config.toml
n_layer = 8
d_model = 320
n_experts = 32
experts_per_token = 2
d_expert = 576
d_shared_expert = 0
activation = "squared_relu"
moe_layers = [0, 1, 2, 3, 4, 5, 6, 7]
router_score = "sigmoid"
normalize_top_k = true
routed_scale = 1.5
balance_loss = 0.000188
balance_bias = true
n_groups = 8
groups_per_token = 4
init_std_router = 0.0169
lr_router = 0.000593
vocab_size = 4096
norm = "rmsnorm"
norm_eps = 1e-06
tie_embeddings = false
optimizer = "soap_variant"
lr = 0.00268
beta1 = 0.95
beta2 = 0.95
grad_clip = 1.0
batch_tokens = 131072
seq_len = 1024
train_tokens = 932100000
steps = 7112
dataset = "wikipedia_en"
Below are experts of layer 4 (counted from 0) of a mixture-of-experts language model. Rows are named router (the router's row for the expert), down (a neuron's output weights, with its number) and show model dimensions 0-63. Each number is 128 + 24 x the weight over its row's rms, rounded and kept within 0 to 255. Numbers have three digits each.
After each expert's rows: a language model's description of what the expert responds to. This comes from a sample of Wikipedia text that the model never trained on.

# expert 3
router:165148116072142115115178134142094119125041130095122084152092165128098155124164119155133133130139167137113128122127096115095155134121139120103186151085112095069145169136128131107132105113128124
down0:069159107128143140149115110108130100111117140137161115154133106131093138142131072140142165096136143108137143138108133143141108110109076154143112136143101161109125104109147113120155167123147129
down1:086125118130144112108115128159144157135109151116130144167126108110147141139118113121154143101103118188166133173145136156108119114132106115088202106152167131113117168157135139146119098102187123
down2:090123123187154082101110129178135149139157118141146048148127150113130124125164123136083067099143162110127124085093122117131127114082101155092158120139141158147151119115137134144108139144141131
down3:206134163093102128102083110142185130146122107127096207157129104154143144166122128107117112101132103144188122110171145121097165062118127156136161132152108121138144150115127146126125104106142124
down4:106098104089112131140157155121127192134158102146169116085086173158108112136125104093106104141119135143136134108142104156106126179099137106160112168104147143165126070122130093100135141107127149
down5:115135095109078115068100089104174134101103135132141164162115135098097185101117121093116132113138088089101179105107184135150120100134127123128128141123107133123111180089116151107122177141157149
down6:173106113045155161089098161128141134137101141129114126097138100173143166111094145090114139119161139122136114147138115175097151127108142145135128116141125149146124142098142112116108139181098143
down7:102112071109170121094203157103121131118136121159119153141099094147156103146134140147160128120140126107086129127105168135151151130169134163142121137168092147101125131117153103137162104128111111
down8:151141087170213175165153121115132129158125129114101151114109154136133108175130135120110144157127142113144125132115166140130088160126146106146135145160137150097115151143132127161103183160094136
down9:102139061136141121118165123102143166101088139103148135091120165113140125150116130110068137111118108166142102122153139128162144090174094133162133148139178126142129125113090135121108112104174147
down10:092093120120124078174129118136147127142096104101119105125138172139150105154113115152101071132147163146159117186143111116100154118110129079116109128129131158144111132115134082129140149087118123
down11:078170115161172136129077077134163138057101158107138134129123113112143108148154107114159142142111156137123115156100183144152118098123150103109133161113131139121134120141126175111157097131089111
down12:118138102141136083169133087135115120109071122130113140163120163144159141105136167113153128144141115120148057138090107103137107164090155108114150138165136123178157145135119156124106156142110116
down13:145158143132112130138123158145171177162162147101123156133105140134152131116127162152115140159146116128145126139134116129145128116154127159130124095090137119125145096132129136116133109131098122
down14:093150133104102088161108120148162154087100159125102146144119095122114136126084133148144154140160130156150168109131104200111134124124080088125140137116150114143120143137119127171144142130143112
down15:160097107153125152151148107151124118111117119148124158160081089112144143123103120114130103122079148105132134127149063125129163080140129071102145144170112135134126130142139139104118142168150087
down16:128071087129080139146115124136161110115154158128140106083163108142161122162099089125121150130094147139127116118125138117154143152109178162143142146184146135157154154105144121132151108142139089
down17:142117095128130092156135059142140115122161168123125155144116129104117173085152110150140115135138142107121139098132141128159115141156140118151186090137145129104144140115149140112125133145109088
down18:181194120103144138108163124095115083124117133123129112114110094106165132128135119098140129150105165088177201163155094139134172144126123151098130127124117142169148151119116111085123121130147128
down19:124167097127136100169128118082136145097134131132104163134144144127125136141112164164114138170094120115134115113154161155156138138115141158150124100120115141119127135138139111119131105174115157
down20:136126140140133154143139126123182134128145081122158125097113125086151085147178115139165141124121124124136149137132136125124121163095163149127168100135134129144123105145123135110111156092174104
down21:128154075102136196107094115124137158097120145100169144178151127123101125127146134143132132138122123135111109081116121119185143148100124131107146136161116147147150127122124131136146141143142136
down22:100132125201106084084090198113149127113134181146160092138092161155114155118123135120139130110166165126125152086105129129139127121123091143159070101122154160135100142093123117120112161137102115
down23:138151161154137125101085114072079129130128148134124161150119129125143093092127124085124156151103143137084125141121124079174110190130117127110150094159136151128154095120109134150159165114133094
down24:142121092135154125131151184120088128121098133138137177127146134101115157145172115140130122176126148129109118140122143099116085113127167087106095123151128101088138138139155140116099146171126126
down25:097105124145160065142143102132098169127179145125105145099110124086129122090140099110114103141117118123118147184137151138133115104155137154095147148136125087134149153181090118182129140101124126
down26:080167059127105099169125083188098056124061130101186133160133116183093154149137092146124126117126123117134131149161140162110110079125147088155116124152143136133159115106154122109133104114160128
down27:069140140120145095168144112176135157132109134129115145129156146124107089138127122137098186114125144126141122098112082103124141084153130138108116127108156122123138161106111106158148162091098174
down28:131132145117152149088145111106174119120078153170103182124109108136141142121131127105088145159166137130172161137159144129144154110137144144097158091161176160107125135085169052083131087147116147
down29:107155097126142134125181099164158077146128117115137169122129126173131153094165115102136159110147119141123119080128100127094168084147149145163141180141119159091123160142105167122114136113122108
down30:172185116139139128082089139102137176138088151113160148100101119102118113110160120124155121132160135139173154128126125108117149092121142134136128141139081102133109112084167125121111103181117137
down31:127139147156139105131126089152122101164112153085147109109105111129160130129195101139088101108156106107149115152149096082170132110129060156121121156162100147117130137134112105128118149165136134
What it handles: Separators before names

# expert 7
router:136087105106116071123127134141102111146108127112108130113121114133107169115131104126154124103143111148132100144138111109107127127136102112144134167133107135135159102118139109130133112139130150
down0:140135160124156144130134165120079131148135126154122113138114127137152131161131147117153110177134136137175142112090160104134153157183136113168142134097077106126089145135135077086117147136124109
down1:089149138161154154169164159123111134144137144139110135107127142133171145194121121132114090135163125140157135087166141126095096127094152104097101160137131135108148117147109110106098164175092117
down2:162090174068139076122108129156121103123101122142134096140127067137133129138122094126114087109130108110134145117129165186102081159091129109140132091148123088145106118125115129132109137120145119
down3:101155096056138204128129118142138084134122147143094148155124164115156122115158142130143123133115078114154120136120121082136117147164137130108090158120092148139162161078152140086094140143080125
down4:136118140163122130118100124108139164135090147175163114151173137108143167136066150151104117130117120080155139123162097149094145121120167134164164159152091099120114133105125137113145179148144130
down5:125177067129168113112094135170123104122060156157152187140119105173162118198138128146162121134135122151139128156122122112163084139131144163093153088168106123148128151095148107164134145133064138
down6:126151116145139129114078127102112116132135118146184138139150100111178125166131140092113128119101114142141134087143171125146148087126123161123114136119120124124124111183089114128106197096092134
down7:138115172118133146149115113157137176138087081119119129136156109121134118148153106152108136142128093119136126081129126114135135124136144143091126083108082125091146084127132117142162075155096127
down8:153103148130080142110131121135103110133122118118151141114127151119138135115142108144134119107121107119152118109159152151125118109106149126159146143099138119143145130095093132132155148105167138
down9:124149082109123116146147160119146131095142165129134129150087116088147102094148109105129099093102107125153098095139134132169112104126165099120119111131109155111094168120142127154106152096090145
down10:104159120123107119123116154137158157161134130092191122121111097094145124162143139160157146146137171114105116167130188146159117114157113112117171115134133119159134180161140078096128124165118180
down11:100102173129132135121152118127122151107144144134103152111112115161122089118138102131123117111166135105119134105114079079146117141107139141133162135151099139145106114104150141110070136122130102
down12:104145131095046155163122151151177092114067134138114151081138116134154191171164102076108120076131161142165138106154154135108143120126085086165169162104144124123149145151155112090126125140111158
down13:123116096138121128126098155108141179139143196140131118111124155114104137111161136125109157167086122118127109161110128123127127077154123121134156120149127104148145099211118138130151109115110171
down14:142137155121121127082142176132139158154130116125102153133161129110192161113114076158108070140132115100113136154123103148099106128087142135109125148116096122139078123125157126105089120118124098
down15:131095138129087138098160162179151097115110150164111082116114206116144150183119144133144109129130148104123134069149130115175127119092088120133130142138143113141115089108160109158140162156148092
down16:077112074147151190120134131094138116155069137109108098100101134108100112114130157110124167141102115205112109143114179129128125099128101135103128145133121129072104110110096085109135126163142087
down17:101151140132130151165167106128167114103131120127095133127122154129139108143104112121123151149122121170186112137133128147109087071145115124112161119098158163069181143159104117077104140148133152
down18:140115130125114186118113115091169142126159121124096149116130100126105084147138102099126130161111168115094084160129104137131100099157087154119134145162162107125153158159159090123102161097107144
down19:084135133166139145124127119106168116155163160162105194104099100159130131188162162115173156177107151135129109128146138198147076081121096108099103121152181103113079113127130113118110135150123098
down20:128114154168122106149131133107165129070090133127098132133141151116140126092157158149149186145125143145089122130038121072153125071116102130134103145109093144114152158155111157105160142178101129
down21:112104133145129158143140108111104128131089144142091096102124126127085170153114110133109141183099146108157154084141096164138127077140119121147121144107102170117129104153135112100105107160093133
down22:110085096135114089130165140136146067127088087155100127135114184134136072140097112164091120102116126113135085097125099152182117139137153120154132079155118131109109121135117158115129154084146151
down23:094128135094121156128121141124118093118099107123145179113083148093146091171156127118135135129103123072141109159160155121132095145131161114136139128126099140076119095132126141148116137152107146
down24:118113152153132103082181153063124183151136174171115139107150115140115145130073071177139139114147134132100141140124124156109153127146094135133148087134100119126099143107134144123136112104129118
down25:116125030141156096158113156136137145151137176152112107152125118138133149119111161072106141107107084143145107129142118145105111107095113094166137135108114139147119135153120128148150114130121115
down26:111147094146136139104108187120168114158150103172118154150130116116166115108136119093179132105108142101130123146126122157151195106154147094140122132150093141158144157117133144114075158173113143
down27:106127130142157132151171176129151075105131122126142105149144138141066126115172117109155136154093105142134115080085132054136177172105114083096116162150102113113142079075110123138127125085108112
down28:081093109142174142139166135101121114091122136120135126146121096127107138102127129114119092107120115116145107112115118108117143099098115095117109089137142156154156153208135141095097140096139141
down29:114103155095126195150134138140168147123153137125120164095165167105107129143123107121113135107101159140111126156160149130094186165127147093112127102146118084109141129099139104167160153142128135
down30:098113108136157105164156086145153138096174155167133143136116140116165107143119078153098153123164107145136156089103088098091104143122128161117121130161172121130075142149147099146106138120126134
down31:073103117119162147134149143156151101082140165121122128091109107125116132160153133086117153145119152078112088125132073095123148102131143155129129158148158150116166105173108123117112099138152147
What it handles: Sentence-ending periods

# expert 30
router:172128131076115127121117097140145137115089176114109116150119149122108099114145162178152089108114133152099158107085146147110148118146090169112144121165154114127150112128130140104143107135090116
down0:181087113116116103150135095105141157110112120146143144093130128125140120198135105115105134133073136113149131110134175139103129063102142105135148099087133151114092145109148173120164139157113148
down1:140113119154131151171069117166159128177139114134133088114117096155109128184134133123123126130161086100140098160134129155099095128114108122145126152176178154075097090171129142144137142147126120
down2:097094108125127118118108100111163115133151158140176114119130099115126102097129141127099131121198161151117150152121161186114124153136129159097114124137125163150129161095152096089090140105131089
down3:083095103106115126103120183096121146139106153164138128111115134124167163124128151139114132120122099161103123102151144153125126147106143141173130113105117106129165124119088094151123144136138162
down4:113118132148145136113117109086181180098128125123137120103145165141118149103076103105134098120126111169096110129109146167111113122158122136144143117151134074191142124111107143170105128112121138
down5:116142103051080142118142123128135143131130126126111141127107136163168087156158127121167120106127118126169143134120141155104127109129171154123129107123108108212121143122118124149104146139140105
down6:125181139171122121102147103127111151109151118145085163140184127119168093153107075131112077140102153136165118092089157079141134110157081106139164149130157110148137115183167158137118105133158171
down7:085129116094149154097110113140192167142143123126124131162142168113138126144133104112116158130192137146146119155122157121090100148123127123101109126193123128132160177096128176154109112143102131
down8:143155206142113152168136131168152146145114086118131147140083131119098135170157143106099183117144123152145103137140093152110166097161134147118173144120130115118112123118147141168131168112155113
down9:140105134133149168164117073125130196126158159185133162133105121164136137110172137140165125152118152138113166114128114127071118131143115155129125137156158149133135089144164107160132143119118117
down10:099135131158131122129129136164118144129129129089152111118132110122129139135154157183123126119131127079098083111150153124133106138150149112135124106110217115167101128106099108152120124147160116
down11:248136190184136146110116182061143192183155061136136136129126109140164121164126113127102129153109129118138107147121131156101144142099133159123155124128140117106102143102153106145135141131160127
down12:095118142156129092174136156127124152127109110122108149111087131148147138133120110118127072138081131063147126146113121115162121117146071112163135118178148126133123141180119127084134100121076119
down13:154209120125160099093162182095172163117138153152187108133122120124119118162144124129200133145154136121120127132112110111107141157128131107073132132154149116102123112135089149161136124101087103
down14:106141139152165122143140132138107144162117127086129156114075178097147161143153135106129110142176118168142096163126148083132114115102108125139116134136097127180119135149155131083117133109126101
down15:125175144120097156133122131150127141115124087124139141150127133139104121165120127126103096100165086127097143121133133134117127105137105126126059145123147098129153138103128155136135127126163114
down16:135117098129150145116139137130111094130110120105123141135125090167157102133116109122132112138135124099132127089184115134104131083088133133065121131130101122145116115118136133179128180114127140
down17:124133149120145133127132107087109126094133079092151162106110185147146142151102092133168161133151153116135120129152163177149145162180149067122108086103097129119105111165101113110105110121144129
down18:109155128088095117140091095136121175140140135135143134138131129122144093148150105097148127087129114127134090117127097119099129096113138157133179074110138142093081131132110146107123137128137094
down19:130106113179119136116154097134168107125104107129136124105102138143102131158139123192079157110156102134137161138060159127131118104130121159099159082152125140120158153098167127131145120168110139
down20:123156134121147147129079090130176105087115154103111136130112091168142101152092085157141113154129157096137074132127091139138134180151120129131153120142105092164113135116133098147080082108083111
down21:123094113161113106177071134151119123097152120143105076143104075130122094146095146109153185141102093088152142130136132138097124124096155146113145083180130154130102109135153129151122144157152072
down22:084154071141137193110151120101167070079086151144136165182134107163134111153133120129165110126126162138110105136103104166117158122137112152118141139107130128113144072141139115161123138119116135
down23:118122088160121099152104085117150102070119118098140153162126153162089168183148132121160136130103123145146137167154103130135106104129090161120119164129188121146130155129161168116153164142106157
down24:090143132147123089110144138119069107150159124126156136163093147126147143152105100159155133143174094175111113109130120156097169099120142148154136156110098128115097134157084144159137192128105096
down25:112162097126084099159095130084130145119111128160144098141145104093119155139105104157082158120157115141131114172099129148149091091131117088137137103146112125137140090169111124081116124122134137
down26:130110107113129144113154064111154144150134130177110131146141108096125178131119160160102130173157154159128120146105102146087086149114150147163136131134144122123130132157128135129100175128146114
down27:169127134134116142072120126119173089104096117144132114105124120119118127131109140108111117143167145097113165144113144101084119116113157080129113130105112115138103137114158140096131138119129097
down28:152134093144154136092127076093146130127116136111096110161164140145107115089099171062150124120115132170129153094127123156147138135166106117133118134135099150151144120184155147122175149143166122
down29:177107208145146134134121144151166164181082135143120096146144161086117127141139114096121135151149158142133119118161118157135156129101137095110095107163118153144140144095132084133116118165105145
down30:145131042182125148119120093103166069115071160111172152108133093115153161129116106091119129129129144097143163092121162094156171083154096159110100131095095151129100139096105109131117123141159118
down31:255166164112108148118115101133214152170165098110104101143126186123138114131086149087140133145113112142145151097105158131082138115118109116120121129136121144139133139153130151121153128131116111
What it handles: Capital initials of names

# expert 9
router:145083114144095110118165108173132129148088118124109097120097161119101124091137135129120180112121101187102116083150134127126143110150121132122106129109156115116140168104133139116204082137110138
down0:101125099138124129177140134167089170161093142131090151128153148124089133119116150128107121149140154158144127103127105110146108082129123114169143129123173152131130130123100104124119130161135113
down1:165157137122110134115086160149154121122126159156138097103129121117118124097109071139110105124103098142127091152118152115095088165102119133118090104134174136122149131140108136076129132099176114
down2:139060125119151138145116129187129114109079150156128155132130153145114134164105132126162151132159120158101161145136148103177125132112159124133139152125147118149120177154128143125136135117161123
down3:165209161091106063124114102176086103160184128165136143076126140156139110144116105129129159154165149143155159121159139147139120140131067183152106168101109154110113111121145140105101086122149094
down4:200162090118101146095121110138183101098082093125118116112142096084089128113144131118134136120134089122132064152114099155176125156148149089110148101149151109080099127153097116114125073109123128
down5:138154117115197134110157122116204081132103089111126134064090140120109066144114133158098108153159145098131162150133131133134189144096142153158121129151159157152111156192124112121149160136144186
down6:140091107135105119078096128168145080172109158121111104115164142090139148130152091104162164097102124113159112128147121151121139098145157069117136124127105109105126099158117166167155134138144122
down7:106120110159165171098137130088137162120109125108141121113106150109126130139137179145113081124143150118109092117111101139100128118127139134131154134187087141116129132116136104128088111152154153
down8:151127133115159141113116102152135104137129108104087167104148126127120086104131142107156083119139115166114123136122142113157124105090124150117105102098131113120181138126064143103199128098114139
down9:123127145159137137136124139149105167168097136164160094100186147199123102155123126128153154121105155114168154125126096162147123126154133148157144099076142111158116148137111129112171133165159133
down10:109175098124082141114179140111129116146146106146147138150130108143130090142144098127171171111066134105109112149164124120133128130138096106126128142143075103108127107128096126113155123150116080
down11:139100119103135148161144164167113114142091117085142102159140104130161083144139117109141092120133111117120144123120118100120126113093137183128092120123107127143084092114120098100126127161114123
down12:119125119120101158123111110156107140132076137127131126126145124144122103150161107057135151118097131150140148144151112091132159113154156108176156190141125135057115111142069138133089093151143105
down13:181158184076148147111114174163153144167126131149150117116138142150143119142123137089136150127191141095128114153182166141104090130111146134110149140136146165124093119136133138199113074149113093
down14:133163108148119150111106142094086139150164139121141159129126183116106094149118139164186146131117129145150140126154106133140149142117092064111132127118123108154102155108132136175169183163121131
down15:139140130141161174116123080121170152186115097069097119131162103088121091139123106148118128172105169116126158194112144151119114115125147093149161129107107109140119122174155174142123132154149145
down16:083124098181117071146135093181129137071058090130148115144126164123174104112094182181068095166102093077129141117112116118124149133126103119111137122129098134128105090129137117141101082144155133
down17:153166102118164140130103148109115118090133109156177129115141129150147168139143108132159110128142146095143138150132095149152167098143141153123142103129112111128109077102146113127131146153145123
down18:148160127121077150122106174119120079126155149162137139161135057089093150120139120087163115139170150123147143142127128146165111146139176124113088155160101140132135146128162164131125114102161117
down19:132128129093137139081132128124146134083111154155097148084122186125083184151130100134106129152166144111150155138111158128149157114131120170151177111155108145148097137139081134096143138125165122
down20:182160107117099148093117146170126132157107162107164106124107126120125155108171118111141154129087091148119109115148159132155092112103139131096114095147114121109093132126176123105127104139150110
down21:150152152109164099076119126104157122145102079120092149122057169134109155117142093136169060130118179120110139160144146106087158103129175133161108101129138125134110136155141118152115145120109116
down22:168126156102188152128115111149166144099126164127124125114137133094142104104145093162145161126122127137136076131106106097130122112142149112099131103141109102162089147140152157108130108136115117
down23:084136087140184150096182140149114144146115153124102165176133151105114140138114178108061140136132115138144151140136158070115135104118130102108162126144171179119117158151155127130137075122149122
down24:089112100106144131119137150124107088130111129166142098153147113121126108169161114138125114127132126115082060086104150134117169111156125119116131128104160137145145098137072131143124144128144091
down25:128135106167127160147191088107155085125124157090129112123112122077078109100141135107129176157142118135119167095132117076173127095152121165115161131162092121166090125083150150161130146149110138
down26:114114114134206111141105117163124130100084140115114144095150090138152136087149132110151130152106119137116126104116101176147119091105129172115151107135155102139148122112150127141145186114141158
down27:139125119119114102146140122111120129129091126141133136140113190128124126139145149088138151142137172153137126132164116147084100125127124144190143172104097147109157108115161158161114147123095105
down28:113141135090126178140084150178196107116126161100131107116137107100126120157125083182141126137073082120161072140119146126134103119109119110135104097136107143143114123090168153118138140098155079
down29:145155120134108147125097104108132082100111096133143086140124110100145134089146143124119140173125088137094108069141067124163116138127116081110140141187117110058130105126085123132149123147191119
down30:115154104127130141117122142168132174139091164103096119167130149149129148183150112139155120079129103123149141140081130121168152144128129125116164118148118091082132126117112084172135120140177141
down31:201122098088135194159150127102124143158153159125133148148125111083064140168148158136115120153109141139139143122089084157150114136066147154124130133117088168141124124122103130142128124167116121
What it handles: Separators before numbers

# expert 22
router:150108107100111083111135103155117126163122120115106092136104115082144108118113118108156078133118125126135069126090092147127166143139127141092166125192124102103176121130115118142150116092158135
down0:103119093151139126160100097154134073137157131129121127144115144151108118154125136133144124137104128137153110107121093140101120118104173127134086162133172095129163130133128126107108136134120119
down1:138132113133127116081124108136098106125118139106084095121068145137145128100143071135166129103136139108120109069165101132109091087102139120166122164127135104130126103117143107112167116131136166
down2:073133110101186114151111141156114142099142151151111148142138110165088114129066098152138156134138145140149154112133115125170152144135156111136135112143095120125091099134174154125096120100179126
down3:137144150114122140074157139173095149103145161143144133111089103149143145173149152127081085129131126158117148115153139163114128105150124105149093103173131124107153091068150116154096126095154132
down4:091113136141168142061100170081095148125161170174093086123113115107115140157132165167145088123132121135115126086164161110135139129112165128172149134156075127135143103118143117121111088118085167
down5:114136143070153085143116105168093139103136135117120142130127155127164110135146093109108115163138112131116147086110143146146144098128145106076102132138110134132153128106119166113148110121102067
down6:097084118154098127173122124097123144121123170181122166135102154169147149113125130087116149115164121109092106152163141132120144149146136140099082102134151160149166167127115115099069122157150151
down7:088117116141162170123149122100144138138107144096098131123134142097126088112161136133106111151116121132133109094124139095176103118124145128160137078114131184140115160131130116120112106144126145
down8:132079078154153161119115129177112140144142122129162114101135141141137134134103132152083142110127108120124132122157152120130147090173126123122125109108121112159132128127132146124152100132130111
down9:118121110158105119131123114117145100144146068127093137169125132158101130100115128101130131105115154151126121185108147133084153105158110119145117140092121153191150066120159100119154160150090082
down10:109152142178101103114122164139127127154103105149135105104097193166139139133152111117143100108155146134132110110154134095151118116108102109097141086160121121099123093143121106104101131131143093
down11:182145136147143125119119127129151126108121139161074125143138130082099182120136206158096116119178127103124122144125161132143163144149161142147131132151135124132103121099112152147114092116147116
down12:114120122117133125099139141115110105095132118153133143145099157166095133113156144148090140147150122133118168115149138138147141105146111110112110133143138102147097124135098137114104127127081128
down13:135138097154126156127118109135064157119123116152061124125174138167176100103157123144128128126126096109104131110162194105104138136123121118150139115172134121143119118108132111140093138159184140
down14:109112138152085110109128140108116114129127154127094148109123128097105106147171130131162115137129098113129121122139133121139128162111150142099126127093107108084125089143162128113118106105116134
down15:135126115098137121156116127106144162101124146151124149142122120160130153121141148136106139118092091114185121136174114140120140127145128109107099139132126135137113154141113149105065079097131111
down16:112152126138131074140150143106142127136139127142164162168138108114133127115116147131092124122109104125131097143100126165087128114141110154114125085125134135139156119154117106141136128110170119
down17:093108117129126119130138119145125112127111133145126148137111114116137093157121100129086124085120100182127119093124139168112089162086157116169112121100083123135146141150132096137154151108140146
down18:136122087141092119096117113150087097112120121084119118147122163138074126143158106085135117108124092122108124119145141143092131071128105114105094152157157127145161142109133127107145168150118091
down19:114166120129090146162129166141090141127130142088142148131135107119129115133119136126151143107113136099110107129092125168137107140143118093127169148157108109139100155133129122098103131129157150
down20:147161136071137119164129160096134107159097131096101158120204133115146129135152116125123115173096094126118130128136136154142136162116105155095118086130136122101169114134104145153134138129130154
down21:105099128154171102074153165101125138137082161117081151152081107156090112116157102146107135166124129146114120111110097154145142138166107161175118138103153116144166086140106141125160125152096109
down22:109124117130135103119158117146169161078137117138143133078152135094121100164172105092133128107135073127138107090125127161111137158137102110154099159138150127118104118157096194132167132153166160
down23:130107143143152154105184127076146142125105206138106152134160118155158149148123136095141136141100127111151123097127121133148116124130095106130132145106115103144136124153147108145089127121131117
down24:156156132109089144132116096144137129128114132134095129120111115160117146150138090117140128140115135141123125159116137161142121094148114092125068152083082133130183117146148083109147137128129125
down25:091116159151174133132128160135144170129127114136133205161118121116147110147144133166135153147126128092146073138169117161125136115128085135141126104113136132109154115161104135133099104127137131
down26:112152157148160110139170120129136165098122130126193129142113141107128118115129107127093111096119145143173147167135104090109138114140119107114102142117132081128081132087141135099127128139093152
down27:096110107125152143150140125155143117119160146139147092126165118137144131136147128159103141133106114117165137089084094126090137147141150140109120146155115095105149087107144111110100131145117080
down28:115124160096121132113102103084143148147145143112146132141120123132144097132127115129078072145082144133151091138099105130131119127097132162109133096154148111122148120140138122136146126147142109
down29:090151133128179115129145109127133159119110133125162178078133137131165154170172159151156168119163190124113163173128143111106106140129130136103074130113120110193121170115108105122146116119108127
down30:113107097181115139071163159103094168142093107149159103099105161136140109122178118100138106111143132143101098120137137140127107115153085125118118120119146151125117088125152132102112134108142100
down31:127123113130126141132108131127137170163121080124114117163117137117112129138150130102141109157148130134165154168149140140142069094114114123131132113145101139121111174082115122126134088123098158
What it handles: Capital letters in acronyms

# expert 12
router:140161129084100065137145133116113149126128159104123119174144160073105107131114122120125119130137183121129133154148156119127147094167110134138112108129122136138089144163144149081116114113117131
down0:159121089112135155179131114142171121137111137163106105132176123099114092134114163142117102119114135109122147135095135150121111110127137100113132167156120119139144117152152129080201156103117124
down1:157163089139132104163104119120108093129115148155110146154103181106117176097116144109145197161121111128126148077159145156133154136116094114171134152157089143133158145134142122102121114126164100
down2:131146108083173154108122142094113090112125162084123126106127141105136125141110124115115136163132167073143106116123158114127135137139115201124134077138046120148146108138111077112176159132128142
down3:119123112128140121082125154102142132122067110100117150182113116154128107134123088106112146112129115122128159124150102130120123105124110164148099130145171065155096141127127132113122143165106126
down4:089119121085104133124161125130136096079109095131146166118127105143116162116137126161103126153071132115135122140118083087113151125153145084133131117122131126094114161099131150114153142191154145
down5:115120105161131154123139138137147129152149152123200052063147142143095145115122118104135128153154153120105114179116119129142097151086152102135119140162139110105119091132115107166145131143142084
down6:109106128133122125157139109139120114129118131102130111135158152083072130145188116136127104146107105137120127096157114129100098133115169113131106129180136115121122124160137138124143103119166124
down7:088111142129120118109138158137144123138083094119074128182086127104160140125155115145169098095141116099144172097174107116128134155100130097128156112151142127147112141124144092126150165133143166
down8:149126122140144155091090151113111135105093113108121115133147127223149128144155164138155132149117139142102099121109093147124123126141157138107126086125117125176098133132143103115115108136112110
down9:103103117151086155127067169133144122119115169126186112147137114169136137103117129085060085108108131213147107126139146108118128127124128116124116157123114137118112123170134152139111141101074125
down10:156147138114126088091116164152118129117110121173143146116109162111113119161095098119139112130160138082133140127131109141094136135118092124160154081179179111172146174078155132107194149136132127
down11:119135143091111120143143132114127133116128134074110122163149148114100156138167099123128138173113104130127104138135148114111100115126120132146174170119071138139119111156103153128124148156115119
down12:102107159169196110118125130145126119128186169112130128171161065138145094166093100140183125101157082134101123134157134159093098093137098125173160123117175116148098145165135119119127146144137102
down13:117132124111143132120111149115126134163140144157118136124128115136082150127080144090143121163161090137121127135128101146151108113088104132146134158104101167132126132113157133136109151156141105
down14:124131147124146168093124113093112146134116114113164168114124092071126143128136171162166150137145179158133137110139129117133118143099152141127113100167111150094101083121145160128159140113143156
down15:133110147114118129102109108105111146126172098108113133142150132099111112128155144127138149128137146132113105107121134162130125127171078158140141114096122157174091092147119132146150142153117151
down16:129077146142122106155131154181108105103149126138164146110134124107125126130140150128155151108132139087130127149174115101105117096109135137091120116131085125093180066149147091137103123134180111
down17:068112148095121125080123125117150107127158175139111112131088152097122132139126125142089114145109120109136125137103106174143136149113135126091177172102136146124124097147112117131143123173119105
down18:076131132102145136121107123105113137169145076123133118100097103119062136138133135103107133120093096084138120122141117096098125152114127159146125117128123181102140137108174149156125136096095095
down19:130121135094117131131146162144137121141136150138118144128132148118119107107122180115149131123141123127141151125143117163107117106133093147124072093125164120099142120149115127139128152089128105
down20:138124122159117140067110140138148105131130120102151102141095131132177124146121117108128125125117145102149117146133141121140120127121116115123130114154107082122128126108106107112136126151128134
down21:125167133137131117118119100117111123154114132165108094182111094115118118117151089142119126199102091108141152133142126110096119102109145166113110142149102121075097128135146138100103111147116155
down22:112111128130196098124147163148134092097099118169117134159129192107147088115115151133146094111099140138139145093162077116142138123152155169092110173105084131144114156116142132055149118141164105
down23:110094145105123131091110136124115100076093105168148134102169155120134134161142100087080129126120122157094119158112173162105164169140109128136133068145117180099160121109117142114131108133151115
down24:113117119122111107145117126113084092151142077090164128145140154159143117089154123143164082131087141102124163140134110154124148132144095142175169132166125141099101136142132148167102135139160107
down25:139116130150111108145170098081124122123087091161097122137112131109087132159132097179141168114124125155138127092128162186129112164091086093116140089133170141120102148080104111127121148149141135
down26:157115117109129129137141110134124095128097110136137201098104162104133167113123096201092154151160124122133129181084126094123121098134100110090179124139107133088146134100084086105112160117156146
down27:155133133131140124085135116117129148121142113143173119119124119112143111087101179119134087118134074154115126122119119129155062165123109162077059133087132147138136109105093147121163136131118133
down28:123136134097151096199095089129151107105114147138110155151113098093115113117121164107123122153122173159112139121111110132143110069135125136125108134146145135120151159156129133140146146146126129
down29:138102164087122130098110135154160121115112174127141123164089109132115113095130133142136109135139139159084133087130142157128127165141137144110122132144155132106115117153135136117125106121124153
down30:154161081088124141064140174119163093141091126140144104150124164146172153179121113107161126115162148150138156120168118155134123107162136082108111149109093114124123129130114156110096124087148140
down31:132157137181124139120129152105100143153154128158129115142128132141128124112142075112128138108113149104139122122115134102145166138117185125128130158121144101093069090140129116119107157113174078
What it handles: Vowel-initial and er pieces